Weights of a small mixture-of-experts language model, trained from scratch on English Wikipedia.
Experts: 64 experts in each of 10 layers, 96 SwiGLU neurons an expert, 2 picks a token.
Training: a variant of SOAP for the experts, 429M tokens, 4686 steps.
Below are experts of layer 4 (counted from 0) of a mixture-of-experts language model. Rows are named router (the router's row for the expert), gate (a neuron's input weights, with its number), up (a neuron's input weights, with its number) and show model dimensions 0-191. Each number is 128 + 32 x the weight over its row's rms, rounded and kept within 0 to 255. Numbers have three digits each.
After each expert's rows: "comes after" lists some tokens at least twice as common just before its tokens as in all text. This comes from a sample of Wikipedia text that the model never trained on. Tokens count by the router's weight.

# expert 21
router:124074176107129115188107151112090193144136175195104127114072145128134134091140146131157169158164130169085100146134113138090097143114107152160100154098183106152165121147116169112146111116142120197047121171160167166139121165092111157123121122106073134111133117105125110121089138131061113161142124133168075126176166124106152129126118167122092143094046134125149174102132126200136083123162109164068079104216118156113137100103153150049113111126135116193159105104082123155163133096120120104140106174131135131098130067074169170093132135115072082132117192197125097167136167125134146081
gate1:121089163111178150207083151093106113182166091151064088122077110123109123066121100125119183171136118131110096158141108077129152098138145105130152092115160137109133093058134187172057113163141139162133153150071174191035123161104110144085149092125103137154105178113183156129092118132136137177103120169117080087129090131107115180109098157118107175097092129117146112112091119161120084129119152153104127098120171170111165096079200176135159135141128133120096094124184145154141136152170126104139114126136120133172144106141089185074131137123104118126156183160187118143151148055159187084
up1:132139100163113088110187099131177165094089100150138166146165118109152130172143177104142069072134108078104106081167135134098126118142130129097100169151071095130129142169134103142192117135175129132122084111185144081197184102122126125068098162123087083140147047132125133111129153122138138088165202123095211143136159134147138117144125126144146153142119150175128163107194160121124172108096115148120087134115141086133059167188069125158110116151094157143134110140073140134099109120073135170094106138073178184121176128097159109146153154102097164116099068111136127062090080195136107158
gate2:163113103115161106179118191137087156128116165111131078176127166087188094105141074126095097156132148160110169170134125103045124148042148118135065150157125150123124118139131107063166045129127117142144166140133115109070099097117094133076107110116090130178094122096130083125119168172144085089172164186094058129155175118106077118101118144066048123091130166140121196083136065104117151133130150108190098117111130109165103116118166096143135089092176158122161197140149114140138122131125136115172158107136113156092179169157142124118137145148114132091090156138143199148104141146110089144
up2:105129198087089140161150055115112141152139128163157127111077137142083072127133166130105158105034142138170099098172112171136131080131160101118144123162125179125149123131175154143096151137091138157100112082123108142175156146185177143168128210097066148073155091132123197144163144170044045169082059108158141165083151178114130167096131118128097126172146109091108132177069097125160132148088184146138119127153144095169132113135115146145107151197137124154088140083087138112076146101118124144083116116164125126083075098080123143140175153144140102138125144126113111123110112152083113116
gate3:124185172118117112191086162080065085126087184111126159096165131099104123217160184108101102145120105159088132174150107129138093079133145123138145119142141129094096123125171147174188118100166130126099126180155149136073095091150135148103141121144105098129135103088119104145154106084102148177094130147105174148153152140139133075147162087087162130094090180104101155165110107152126119148202164069154130139118105128137119118058131069137114109130118144085170066078195088120112134161086148115099109103071128159067206125112154097119160135213171149157134128116206115135164144128131136145
up3:111159124082112078121129096117107072130121135136158139159124094140142135182151128171068137125075069078137090109117070115147155086111085094126124112131134107090139160140106167147178146107068183113147123121104167083075142129142133128094108161121121119143105136120104122165195088080061144195184176115089170110107151090172167208141101145115121165101156175141136094134144102155099141169155103111128140134129147117158136138099104132100151158166173125132151098128229127164062162079095166120098175122122113178088189164125025139112168145170134117111141129115078103159146165174152116160
gate4:227146131142129134159123149169072154121140134135122177066152128085131153132139140139054157123106121122073085107152121093158142072198104067164143155143132164145128084114145072073126174098118178156142145133127145154091141157075089152155111083104128165148147104179146166091108089148100169137142148146137096095168120087129091145150128118200169108097145091145170097082087171183156072103134144106173122116075152158148115153066121106123120089103049171116116139117128086219104135136117162121070138128088100101133175131117143142094131147095108147096154134148161072180092098156128163158
up4:145102149111151148135181112187100096178166151133107110125167130104119132143136145141144107133108148126160112172143112073101159121125107084142169115137152166175095167138150128111152194148103057165101166161130168149169148156098140135154118085099102166139021156140152103126108119082107134114148171130119095132105050040130127096127081136144126132082135055074159085126119127132115127105174095133101156151138086134062150198125128118145126124108150129131100119144059127196110125158077173104164129125098091075180162163123089139134118125164051099175134080182184074143139111128070095106
comes after: " ", "1", "2", "3", "4", "5"

# expert 60
router:142068149100106084094106149147040181117094164142150112145124142132126144075159125131163148212123162177061147175129157173137095086145115194157117100093117129111067087190109140132133156090103139177131141127172126186146096164121135157118134119094124130119168141109126091114141137185155118131163126193161158158149165104152172143135149130098119080085062132121129133114176171157105075101184095128099088104142143162137165146122114124109094129104117135172138138075124119215121186083142098064153091162143118130068097126101152138145146095168140112115105153089120204148162165139196182125
gate1:178128123161098187145109144119070088117117069093162124162166133129069137144084157156096095067108123104198137168120097143068134149141084167130120081156178140084119154083151106112139165172061153124085154120110084143122154141108100101103065103166139137123127112114157104126142103080083181138148127074148126141081118096119143190166131137126223134073090180046099087043143118140115141129108080192185178111131132121143096121129135142081143159063152137114121135145155159119119122112142133134140181150161143123092078166153075126129141151143105096164111185165137074119140118123087126141
up1:152089117172166093104148118087117105121124094079080164154106126090153129103080115176134141188100176162131027141162165188159153094148110144102194146112154134111039120155142107109081152105135096084152161138131134114105085080107100121106167144150139142107135181175161168098146149116135126127078121108090099118155066143131138057157109186137147144129128155172078140128131189118157126157121099140084179173140103141169076175097109123170140237113105105101123139135094089129088092179118139095133130134138178142160139122112151042155165142110145125153140108108179190103137136103124138107
gate2:146130117151133131128113105141133175061129100174168086076118118096101129145138086107133100155069133153146161143087180159097117092118142176147121134108135130102164139148130107152121135124023108161129087095161127202123132102052174101078128071094211132098072149095096119157106102162097132152185111098101126156123107162139159128169145126124130076059032154138156129118148166105113075132123122174086101137127153112164111149135169155167111104165141154152140142167137141047137109095133178129081137147202119143175113119197157108121136129085126124119052126155117102167158118074106139165
up2:137113102111115129141147187136121164166092137118142124136141115109142136082153145118132148062173083122150099117157063115184112161094106119127114122149146151106110098070118069114170140134223130141137128184042126100139120123161140105129134164154121143160204133132118093116128130125148065113139155142132133105165110081122061132127129125111160160145188056183101117170099120145101118134128110098124158175119124105141177083094080220079156057129128140091140128133205159168126195144102116082129104102101100125066151186142090120129102128211147096150143129145105132059103094146078152093
gate3:157080152116090157092115150084166150120141109159049123183145131087196100102170185144111114152085115082141087114126168098136121144120151186096131124127187095087125080180127141116169132140113134101094105093188144065082106140140194139113160145104134078127122132175172076141119153132086111095188092171132150123183082103133126097153147157122113156054076090086160107131085136129163087136190127125103141126143107151165143108090139106114173156141143139098161142075125155108117093152131146120124068060120186140106064132089071107175152142135192128116177137137084094132102086158089091123
up3:186152041122105145092139182161119088121191152154123047052164115169073108160107082146143105093155128124037083145127051132171083106154111111129120145096094166107167124130160155117114130148087135086144151142165083146166159119097110155105072158187142147113159115093103148097076122126146126149115185123114130134072114115061142148137119159101164122128120160208146119143146143106115156169101125140131115144100178114108184159150101086135132132140161181163103173148152130122090176101160124170151148143147113123149205106080120135081126171139101105116127110152107144204122186179127145133
gate4:186117142096121090114137169123108099172098129163108148111091139130117131113107127093157174183166145121118090126090162158158070140137103065118153127147114128125098046152128116093123143125149084053183176177155107111130130224118074134129133101091145114145174120125113123176124118170125156098111137110106072084195100155122122125126118134113124101135111147177123101114130150184142109096105089112167140113134163178143157161140150187129102201128134142189079127083147132101156156172146121071178116154105184157179161140116144161123062056175076141077182137103100179147065179133160133119
up4:133137146162147146194114094140170128088120121109113176109202130137130088175083086100121102125122091143142153139165135126088214149148135079116085174123171102114148173138135174165138139125034125193142129083132135131084073105153117182127063165135105176138113082112132138105146111139125132161141119092168161154094106128155135121093074107134151142112131126118120145167139137023106139151142111137164121128144127075108121082130146107162162029157153154064172115143135140127073112114088125157145111093121085120099040085160123148148199165115151090175107140184130073107105089124114151140
comes after: "|", ",", " in", ":", " October", " January"

# expert 15
router:150044132125073130152103152152119163154077156119123153129111150088110178088145066124131165125163116134103119153167098152100132154128107124155102171096133098110069118110046169124145116111119213133091108152179147127137117122132142111088124175099156147101146083111095135119183172152110129147105108169132129172155105094122123187151172151107079100127109138180154204128176089135105127097135167178146130116170151138144153095071068134133119058105097110176123153115107105160128145112139148114123149116175181143121076040088149134114134133128136068178105118163071118240137134159176131081
gate0:115112166000113169176144133166181092117128108158109097176146102126119138189105178141138156146129069105184143068080117097098061108119143139141102123076101165055099138096117096151148176123135161116125106138070109142128169149114145127099165139140171151150122130169143092158109147177089114104148151136200166124148121188124085130160123130124138142096159112130166101157204100124131103180076134082125115132079148140165124134120123171159114112175135140152138092149134144140058074128123216108143143092143108120136125157161170127103142089110116185124105093120092143123131088067134163054
up0:110140173003118177161143121174161092129153110129110137136137106137095104126150176155114128162149072143141169067098119096127143151106126098140090101087091184069102172130111082092150168060148164106101084122084087072111159149121152107108179141102143143153142111173133097157124140171076136106165128139135135146149125186086079131183161147140157108104152132131181138145209098157132125115132138092128178119065147175151122152147146159165139126188122120178148116141128122119119095148152197127130124057120125145113126144153166179089160084119128196133125109123113144066136075101147187059
gate1:109166158071153108130127082093156155098135153139118144134078132109150113177087099095137176110176117167106135169134091106071143130098081147183129168119088137137093092117093176074177105145130167154100102202156128111150111055137141149064133124114190136128136118133118119185164158169108085116102123179163117116177117069088108150172127136110124153134167112191157103176149125122112080167167098161145135165095150124144086166098149151141069182086137151202127166057104106132166131101114163143135147101112088131121094178142162148119078164144177138082099105142095119174178081084161069118
up1:147087150181115154144142156202056139101110088086106096139139153177144124108213178110114113120057134084177109075131114151153088076114143149082149069119169117154121159149152074152083125125112114127134162032125135152115152197111194117135091138162134135109117116113119119082096099127128169099182103092152130110121148220152157121139132121119137143087098112082091153107089094124157180103081094089149089102128108146114149054180118133167155117162079150085154133155153143097091145163135126090174097143136162105158131096119124128113139125123064133141175184155124136068093118173087139122
gate2:205131052145100148124079159200149103136148113084097159081112147195139183108162086135170130114186091123131116045146117132070129127082129091163096121098189146122101127127080171156122146126174100174072111093151091100116172100089112126120189106181145141129069176109113171144159160177137106140151122108123143155148151105074119048097132180086161084098100095102113168156159127110109174094133111133151113143145147171132123096170110141127105122135120168158106114151176161159129083123137135104144148104093071111144112114128108126134081113118125226158141126117081144051139084140127118097
up2:139161173138198073149144113069083197094118153140165135200183105086115134134050153133111106136118140135139149218072123125146134123134125157081114135119110136097158153103157109108162103146091173123168137191172147105169102126214168128113103147058143168142187111128116123114093087095084135091082151169131128094113119148162173179151123052122094144130106118149155114120100144173143133155149140114109147082147092131138140119122094118159188135082133152140180149103067139090153161138144123135107096146147169146133178180157110130148127115165093066093113067121149120191087123085124098189
gate3:152133129207044116124128176210111119090100140135158139080120113172137159072156103131130150091137093187100190108156091112157115172123128126117106139086113074133101115145131185112125057090191130123097136146163170105176143111161105173111140133090088076169139103147106149112117096155089178110154124181127138138126120088098100121146156139151128147098107128159101121176115140132037147150148133153125114058153182148078120103145095147117116078079110150139099153156130136154125124149119138091172131127109175098068156118141115125186153126114153149082010153176098126152112119142108164051
up3:138116127186076149163166166156101105085133168090147134106142138198153144141164117077094144111138129150122169121132101145131105174118111151106115091146149072162140104128146164127204047108147138155097133156161137115166092081140089128119171114083132113135115061137113145128123099136151131142152139087154093143167142081117119135151178107112124133106101060131085094166115105141039159113118101164151142071170210129052140094131097133125149154096096118127080173129122200108169095126109149092141125161135162069082146133130127108194126075126192125091036168156071099168119125091093123113
comes after: " |\n", ")", "\n", "\"", ")\n", " RAF"

# expert 51
router:139079178154070054135095117130072122116104209113070151099105048072123104107162109133169135153177175094108139141122131127077091113153137155174113116111121141125044100163117110080138193077132143158102136145165150138180062142088150110093153123102091120147152148093082170169128094140092161088121174089157113133128126130119141197139137158095067145113094137176147174056081101139138096127123108124144079110119106144146144111121088169070107110118086105089096136121119153155140162128149149081121133163147170123102098146137225140099118138095113112138111128181074116170157118129162158090
gate0:132126130111153109135109095115085075145104155141111166139116176105103103136145155106137161108126120171096134083180115125138195167186068183130185098154114127116098144101139141100149082119088103102068143169139083196151099131168194111149169180134161073136067158179114154173102100100177139133055060146142130108110123075080103154174131148099159127108154100133129130168104096136156155113107159135135130168100120105107156098156146139096106163124055122094152118109152110189135158151101120118102073110085074122148148117188123070097143118128197069116107089147130186088125155180108086182
up0:159155140077163158034125113217154167129111152130116129142148153080142138114127081138075138164160169047081165132085094100139135074143112157177119174110137119056129153116098128115118141127188099112149168061068133090155096078176112180122107148116174151151141116122159161072125151130102170152134137147134164130104120133114081055113188126071143125103125135146139105085133115157106168137144157076129075202101131128084104126102117131134095142119142160069107148122097126112152090105132124152180131134130128149137054159142102064142141166093089166120094132148108122094112067207105124157
gate1:110159132117152091104205142155127136114160121120126128119135138071135091145123095107164172107163121146109119082132124201144099093162132176174101134096198164160094075149139147122118188035071080140107129135149163159138098096177142112149129079124125125133231103085115121110112081087127173093108153060118190191154122115104147115137062156130128125123125092144125146097127112179132111111147161099158098165114172109111143133173149154133091156078088097108144175146112220101117073126154130096085115159155152154101117168139175177117106124056103097080104109123106119114165084132173119137
up1:157145148099096122120112094122108125118095138161045118127090136127091097116139160137109122134083098077113146175151141170147129144179116126049122110118159089117087176127117114078191097118093120139166133100107157135112085139088134154163140159139129209112122199211097163125131126227133100158187096179070084127135156132143107160159138102139104149107125139104117179140088192127140111131128044155166100182103095142100155130070114137097161097094130106162112107094135109189118163113107194167142114141134160084071182170176165177150101109157112134110123152166119099104124120151075150160
gate2:164119110131174086155066088091164193132156135146104130074095116101147155111119189106075107132142164113140099093105082113018113105118132141153149093107119067101147212150181113147121124093143129156095087176126137086164099194084134141096122185082112135104098178115113135145104160103111136153172104167160114136160081255119186101129148118130080188144116120073143134102121118190106088115138107104127140103111158086142053085149206163112139109150135141174110131136144116136122135099130105100147135103183105129113097158076149133127163143180155134127134116126121147121132144163115104126
up2:129170119125159114181128166127100173097155155070130117165144122088110084124132119073075071170170112119106081141074084108151137103078155182024191139170135074132159103107118118063132074073180116141097118102166161065132086120116098147137117098134156072125117136158127066141117159213125166134155159110136113078107087096149123089113117112144136163135180087172159104106148113101120142132117129212110104160207099126145201179119126115130140106132117144105101156126161137146146136136123104100157099166097116115160144137129164178178144126132133184175093126175166120104115137154094160097
gate3:110093145080091047095134119111141123153121173148146215118164096117122142121102131103127110175165140118106109108152114163188092077115122089138151155132115190157125076091147133148094177086130089144154178102163123160154178188075097109104153159080146185101171087135117183130186097082079138134147186120129103117128139163105063146141123101145097137167122139165148131131116160142126121163123183067119163128128070157129141161113075107133144123150032080100127145085086178088146138167115185157163148116117073133149073138148162139116138087115088116171089109123132102107143168059125161166
up3:130124150127140055111134112086118142138177105122137177112158084088089178128164113136144092103138115142148114105125095159135065087118130141089182204140098132155128137119103147153093105128124121132169158127189126114184111146099117120087164125082104143152146149077133101130157088086157115084178137172150115139112108104110149141152166049087082152167151123174179126138053174177080109110182151073166094140148052173144127138124101087115125132149080113086150117041063139118152136162124197122122117112197097138182061154137140098151070135150113085142139153149159106112141176079121162115
comes after: "==", "\n", " |\n", " is", "|", "\n\n"

# expert 5
router:124084179113146136146136114151082188137083161130127141136103120128141174097129106146143149132110087085091133171159086136114115121068106154145114129080143129103147170126130134083109149100144137181052120198127211108133120160106155131080141125080116139134097134100137158155106123110103136121133165162150123183115120121097154172161163149098082107124111110173111135153155139178173101153065066138100083131250089169105141081069110186049082096069141087182175133096117179148109141078111127099139141142097155130129115122102132154097136142140072150195101145136093102162152181153157137084
gate0:075104142153151117132127094165133153147097120141059096188124113075119163103101081127095187105130182130126118115104176118132177148130137186114085118081167142129125177193132127126140134152137072127116083077107140123123146136101136201111103062083176115190123082067184060130117109147118092100167132165141069160119143138164118132102130137187083102112141124125139078144119106150140118079134110146111076186172118157098136125108182174111148117139128138113162131094095216103128115142098098182101057075176221149106131118116162126145098172120094125106085159131098119113146143184104119133
up0:155181157140123172143180065127100123104104122141095151153070149069104112167153133089083090089159099170179166076109079113193167078113160204142147158098107123148141144142078086137150088151162167126097091110150147147151077126091084131088125097046143122126151168115118084129126056107136094108112121171089148133172138110208098187132124104097169124093107106161116069163112136161110140126144141132128079166136160138168139158186141138170139112115082091140125080153139129142133141166107093086090109102191131156093199128108122152102129160071153138067111143176116083086151128139155115136
gate1:141105104141069125140125132113120091145098139069102125102113181201048156080067101125138147055166134091099122056129140163153122148137122132118122111089169142102093144082197117137123109092086187101077059076111124068169133167097086128109147062140105165145148161076153140124127138133132152151125139094239121158107110136127107092156123130136167074186160109164204152099134139119127100124146072113110130137156105132151146109104129108123117164120112089120168119104097175152200101096081156113145129172185127153113141073124150126091131095162131149101096165130120112146158071163162099109
up1:069164132139183123110102118120130152158108158184117082175126115096187120102198134183131120162072182146132123137142088087074128148144100149142162144117076126132144104204088120101102092128151124092158157147095126161111143125132156070120187151105124110113091043168105112118107099141108149162114158135105130116122139122191142186093119122156050112135143111091106097121125111184151156126084152165129139088116125162077111120166102131076199109148172160106089141169185082141082146149202073165067112100049164142157134176120108081137132142120122131096140149177137130170120135136108194144
gate2:140151155124153152105112086154107147116119197099139170182105092130172045115180126093136139120183147081172128185122160120085188117085097104126123148122109115111190143135165134100073156124166143203099118184091171103152079170137138162122120121086178114066167105119104136160109139113154105145135088146141168184184146117167167140145123112182106063125068108129101142142154046106117088120127108123087113121144164180089087144151087115150089203138110184148158142164150138081133111164139122121087118126104119152138118137122140114050158147114157114149074159197132114079156170092139139146
up2:081101144139145130085133080139164167165131165115143084166180065133165114098183116154166164142126163090148147118119129111139192058134127151107134099115092118112149157200055093143137181154126171152132109077036152112163141138177125133097129124132114110100122123134131119112134098145117074101127136156195125148081148163215075089122152094136122152197142158159100053145151121139138139160071086142126129137182134094123149172160092174118131175166111094098139091140105132130149135170148121146167128135062111161104086128110103108083142120098154156105053126146100128132202140092157131203
gate3:091123116100103138117162136145111142113139172083194092053105080145136108129155102100120033106098113080128163115096146144102128136103127139196092132134061108132121122141118150145155138146152111156093108164120143127106066189126120126093144134190127070126094120137071133183132127103121129140206107115087159121062125101152188158153136131119173125108117035093078170151134163142101143168132115123146111079184171161168155144136177074172084072115177068155102183125140126178107115134165118081119175158106131206123181161153121119108138123159086120126121176119174156123138131167100110129
up3:099133171186144151122142141125173143161128114171097149114089093095151133174125118134130146129092118162130171183134148137164168142175100100107076156101139149103131104145054134154085084165130095134148115122127111128129180110120106102131151120102117149165155094155119142144067165084134116083047109147189115134147076129156113086055160072108087147204145178179181105105101146086185161106154152149102172161074055120127082122123078094131112115153144116148137141142134114157136170093063101158162081151089131081063133102153143180113145084105197114119140089114110115137083175152114145199
comes after: "1", "2", " ", "–", "3", "4"

# expert 33
router:167096148137106138139140101136048205147153095100150146094074087089096104133147146163190155205135130136108141162113100147118093086158126157164079142115117126134105069149099130102130178154176173171098120148163167133134085147093159130135144104128164098133120110117149188128086124116121135107138163157113123139124104095132131161110171168042122107110097108126118144127134155255137098142125166119084119129175101142116129069110119106127114122138094106145165156110063165178126192099164119113159145186137157119112044122146177162115171158106094141155117098177125155141115217138153178088
gate0:098122153114114171112079159131085095128156151188125135118110117093099178121199089086103147107129106118137080105185147149169104124169121155132156064173129107166111096152156069112092069111167080106179104125155144149103098154117135078097126138160085156170078118129171120162130131138125106145179125139143126134149178138129151086140118137145140064068128182193181122175124067190142098116112098116084124149162149172150143168103179123090095103103122000108092140119121141154058080153130115102168090156122074143067129134150142158129102121152123137130101168160124128116131196147135165114
up0:189159127094125132180204101093128193151150120091117115201138097116122133039094181093129093143103173158160168119107128124119145074139118176145194161146140114120127140101140133120185178197092170195129092101086111137113103135113113107076118144094120115098136151152137132163126182087120172113113075123168079145116117090129140125141097077130145110117063061115123135144119105153143147120128125131093128092081083149187168098142097100160143156140108153198150086114073131149168192089118142150050186121109181173139166093100123086149109129125148130106172134114152150063136139162128100132
gate1:086146123124071142122088121061153111104150084098157115124142129066136171138106160083159124163090127124209107123080121147113122091126144119180152141162142122121104128135097038063111201224158149133150157118140144185132028090103160119116121168176126091110097131103132125140117178093161105132147118110136094098138105119182156118087107095078140175103105098060099116137115140188137153134158157169156082160149145093130184116152139098118091055152155099144107092119169150083156172116191135117138106136100149096101140172108134119154133118093088155154124077166111180128116166146168158154
up1:182124155149189127133179168168160152103144136163086152140113169187122066100113088065094118072128137133070187155148158092117100085135098134050127141096098131122111105171136186163134064081069104107139111142109122120138158129127074148134111116057134171108149150133123011148114176129093151147173067177136118148065127102113142147144145150152120094147113127148148162103160106100123108187138096095109118115114072142100159114134118109129185139154085167174141129158105124172123146112050137147106112126171124157147125100187090117142094133149161155167104155114141127111130041125083092141
gate2:094142143170083104155154155107148112148155140155159107120137090065113105110110136092093083149133160168171077158163125140057163080181180186117147090133075150125129178115141150137102179177144121130119170148145103095121133080125141129070127130108134096114071081125083081192117127134142122153135110157180096183086113111238091193142152105113179112079132124091121080091158125079137115144107151165089114132147103135117110092170167053110150167147102130139164193117124115184123153114134124135063079123107079164105131111123076141166107098185095103154166101101138105138096131127179099130
up2:087120142150124101145159172121171123166211141102129128072153118047121147155113141066100099175156166115175131147123161118090218066139160148080120103133062152096120146119122110118098134168154070142143157142129136125143158091087159088053155077111138095093163093129064110169139097147192132152188119117164123180092099088165106140141139080089162101080165090131102096128137154122077112145104166170080115150141088135101136133151127104131175164153139161146205146073139130154154127125174113114082102110104105133178141126160086147166101119147066101160148080104137068154106108138121124120
gate3:176164133144096149101124087180126147121109096141174073104115153162118148117131171155073100206122110149127103084119135109096156157082165165059099172146183148138124117109116125076099130099155121129126146131155130077141132129148145120144116101186226065109113109109118156095175035094138118169085140139115118200144102147086087140128149220098122125138137164144106114135152149107073127113076180093175135125088136086150081064119142165105114128106112122149119143076140164105121127179088069149158152172140135093118127116173079192128116155044132155099152156138150183109122127143123104141
up3:073108111103160103150112163073135085156112166123121172157148085098136123147112057078172159094143138148118147147137099159146102124195126134201184100088095109152124131139147107166124096162089144145126158139152125157132143157113114104107169139060072175167156122162179105177121171173143166075165127112116095092118225132191151102148106053144116129103139089144143164108110120143191152135166115158070128124149140164079152212108142090160163150144121116063114149149152100134165109122172163112091096077111112143149122088074183065130122114180116105129104088127104082148149157120147149093
comes after: "0", "9", "1", "2", "8", "^{["

# expert 62
router:123109164109139138187119124149095167131137184124066163136156079092088096115173126156156142132147140170100063128113108170155138146114137176128112170069137176107099156164105092099086190178159099161068120108177133168166124135124182083094174108116098123139083102122082126197141174110097091127145107159131177153174087135094098180142163145129112096094096121114091144139142157154136097114133188092114072166089113151144151078134152157099122075146087122135139131075124141173139159126126065112137106188126160154065135137043158174113128088132071124174111117121126154166191154119118191114
gate1:215163177087108102131092158142104199128151120154129129079144084139169076116130149107087086128138163126118137136067117189164153052152168120149134160143155084115110118135132084090158164123147111180132136106176096156088119129113174134097167085114093124127141129095201135120113134077084097114182156140157151114195164091146151141143128103121067096114107129097120081158115161126124087115136163123154162092119183079144159116120126156158134073132032119145124129123165100102104141092098091047127187124102110156140157185119107167173219145162110168149099146129151110139136111080169104118
up1:195124169122130131136075159151154218092171105089114087090172145176163107101091106101138117205154133137137099112064110128158074134104174115115126133138154083152082113143095110097176123133131114133110096120174107086076212112095133149133114096097146152092154167119125101111162083122134064114195160159151119114184155103176121120110112127096112146134135108106146070181132213127084082093142140112109141089169107087186159121163146194149163119086106118151117138191147126102166151129123086143155103114119114157093077118104129174156131143170117074068135138154138111162118090132071073115
gate2:123139109094093146109082098134109138102157097178136103177102091124150118170108096102125109157131102158092125131169142147161087109217138151085163095077102193108127144041093172134136124116152106142101060190187146096114147120186062109141156172125199123141160117125121142147136136160112035138184134144131092185146085197111114113105106158144129139132125151164127126161162096125122131099114130180107158130128174147092156143123103101175112061116070166089135125167151108128174120087068113096171113110122093151090182122101124142086215151173139154153119113130110089136180151148168120129
up2:158088118155161129126136123076126089189122133054141110078149156183097126086158124141142159080114138136131178117097107145104130134103116116151059163162136072170157105179133068132113121115106127110171204066099114166148141129058197142128100104141097109084153138067135130081136151094146188161077140103153135077077171027140152126136159125124136145119125108096100165078133156147123117151164098119156076094142121120128103132117146155092165194103163102162152167066083129115121140120174134105122165146108183125134070122173101114177061088097118148104172173107143133105104121102075145135
gate3:154147174148138106186109117107124102120166155109080141188140125118125127125111143134123134109095088096081078185139143155156152147134162148152128157079099200128068099115096157189158154115151141156130151072137143126152084064086170172129167173176134170177188121076119045114066165120135168102119129102141123171099049059124095154180180091095136079151135202111129136117129108117181107094129106128133120110118097121102126129123215141104158090092111102154120170133140141158091091149080133115089117160106165118117139121091091064096114108117165171101122127137165160141201159157112121140
up3:117132160104160106069122152090155126098149148125160145130143082102192114195113124113123121136173101151143081095116153129137151159161121092120152145144099122090102133166144119128089135118117162132127097146084122114085114129089143122099142128157118131138119075175105079041060105081162135150122178138084120103079107111117103127179180107073150149121129203130146134171134119147157184141128126073122098149085101168095104131098083031093190159145144120138144145190180123107165089177248090143155160131076138177155102164074097150123167132109162149098177111126143144135116094168151080137
gate4:144093124068107156126143130108120147142142182125145128185204128158147123097087120171153093117117142115091048145084125150119139146104145087166137111094154202135133124114134145154175179174074137121072160204147129101102147075148123149162141145143059126142149166079097131197093135121141076127161093106134158184118124166116101104159100170134114164079134152102107133143069148163134139108159131162124171110154191094155079110172113157102102147126178115098149141078122116111163121157131098064116114170142150121115169104112195086115146056095096147202110089099117115169196154082073132129
up4:139068121124098170123143133112100171146176161108153127189212103116122090092112120163148111112079085091112096153110132122114120135098150057129136119086125166099166125109145173139122168205102137139075168178135154111098152107145144130142194088145042141122106104109150143145112100100158129116128075144164100187123144142096119083158100143149086164114166158090140087109073168144150126104156088153102175082141133106135112104191213132115109147138184121104107119066124137105161146156190119031103144151114137131146135132138168101125135106133057176213122094124116139193103119112098156144
comes after: "0", "3", "5", "6", "4", "2"

# expert 47
router:158000146126027084158150084129170121135120104152134109122109150162107112103161118137171193146153141113113154145143126134137164115150168140132122137102116169154129135130139154099128144152160167160117080136177145121087104138077140109111151186114126171123146085130172123166156160134105134162087146165177102144134077086097178127129166153092064106140065141144148114118198136157153174118156127112053141116146139126162110142118123193086142082113102118135146148067098147181068140109120079052136093169080145156064075120108152146142119131130093094146134106169098091164170157082148148109
gate0:152093105085179135157115138147091101110139087096160125148128189143129122168120152074142166147151148103107122159083120155067123102154088098122145122135078176153148152114174146149177112144131116115114144202184072108104119163135171153106157160079107127134144112126125069155109142103088156087116127100171104147132121130155131185148180189034056142097105132146177151146187071071120157125145099136143162167170154159139142147121075149142079100135072127127091099147065202122143171077158104092159151125120066149121162128093060169137117098114168090156121117078139160118069141095154128150
up0:113109113139164087140152174133122123088145185111088168167159094105159077077113066150141106113133099118127147094140151116137155226152166184158111128158079081097140103076062106108131156111102147127131114086053135131116089081149117138091175101142164123104155093076141150102142117115107173076138164152094152113084145120136102073151122105131202143143125092149127105122107121155100117092099128135147123106192104122118165100157186150142080101051169172078167157088111134153163159185129200136072096114113155169160162170186202108077109156115120156130127116137102115141156086104126096147
gate1:091159128130153119144168107123112080127175095137173125121111170045171173104118122199140092105131192129084122127174128138128134123130100118181137160139153118139124107109151157110158167161152176104079184154106121111142109108113128071136116120137139153146110053094133140182158075144085221186098171104078163190122076136123132158088148169089122106102132063124083142098186104121191159094161110078090162091152121130107154161147092078105096108130113174093117144105101024129123133070118121103161184160070102130104159152108117142102170140083127114158116131102166117146128109099136120095
up1:106118095148164145116136144168163115112083101185128094143105107107175114097135113173148083130170174109106141187130162147091166134149102130180102157165187091075154096186148113102103129118154084146117185162115137072193083102145132131154181120084161067132158108097153116115146078124072146186119167120113182155129134111151120085141165147159126119116129126179179149051160114133133143116090097084074166177103073147145122105085084141091104112083150171113140123106139084105163194107133123134172137089080141147085137132166077111181156158099186146095074072155175157158125116081145131117
gate2:177094121109083192083139200115122089164091129134169057141117099142140146127125111136165134175148107123087111098159155097115173090217094139136136110143103166138082111159166116109169178140114155166131128084111144144134157135165147149045123118093132141164114077120105101158148132098138163120110117123107151135090112123152163110090153108161111094129161099128055167099072092149147158144136167088169107179121105119082169157130120074158173148187109161175115159132036162164133140088102118122121154140070121178167101184141166174140146079067145114150164113159078087117154122102179181123
up2:108183145157128028123131046079128181123170153145110199078080167133130095134156134107132139113133137144174156109078124085143123144058152125147137096082133124141122124112113123170100084107114106160087113131171121136130115166107117134148113107172113149073156172115186146133074111134112139134139130102164128163130147176082143193183105110117125130126132158142216105135212139132074114098139055141053146124108164169148106099145148153094100109124082092137100081092181153100123124180148147106162087136187119120123091124161124071129145140205151151111109104084154164145138161148072088109
gate3:159093124163080083193097117096141135135189164150134139096102139192162058160142091095158144108121188114153129117138114114131191153210102129064177121081101111122140172092104098124053128166185158125099099160177103125131116179092135154131111152181161144117123077149137160094052104140127138112129186152155103178134106118137094141149080118096107126180120160196130122142128138121103130125132121139134099141149126139083141056178080132097133044110125149091142125128136132188139157106130151107141105152125134159113176126124118117080128152169157098094132104111113125040092164144197200137
up3:067143160096075126113150130120139154160080101121115167127142104086116168136114156151090126146126122146116134170060116102131097160108076123206147133164173146120134102200115159116145149143130131166108141094094084087156160109157087136060136124041098183133185179143101067132177165138129187143126121120106172112115096160136089101106138131140156131171088072121166159130159102168104100133125113073137122139084129107119111204120166113129110190135108095117113136114167143096124139143103136158107118161178124047173115142045058106157160122120128154097122207153141138146183106106094112057
comes after: "\n", " |\n", ")\n", ".\n", ";\n", "\n\n"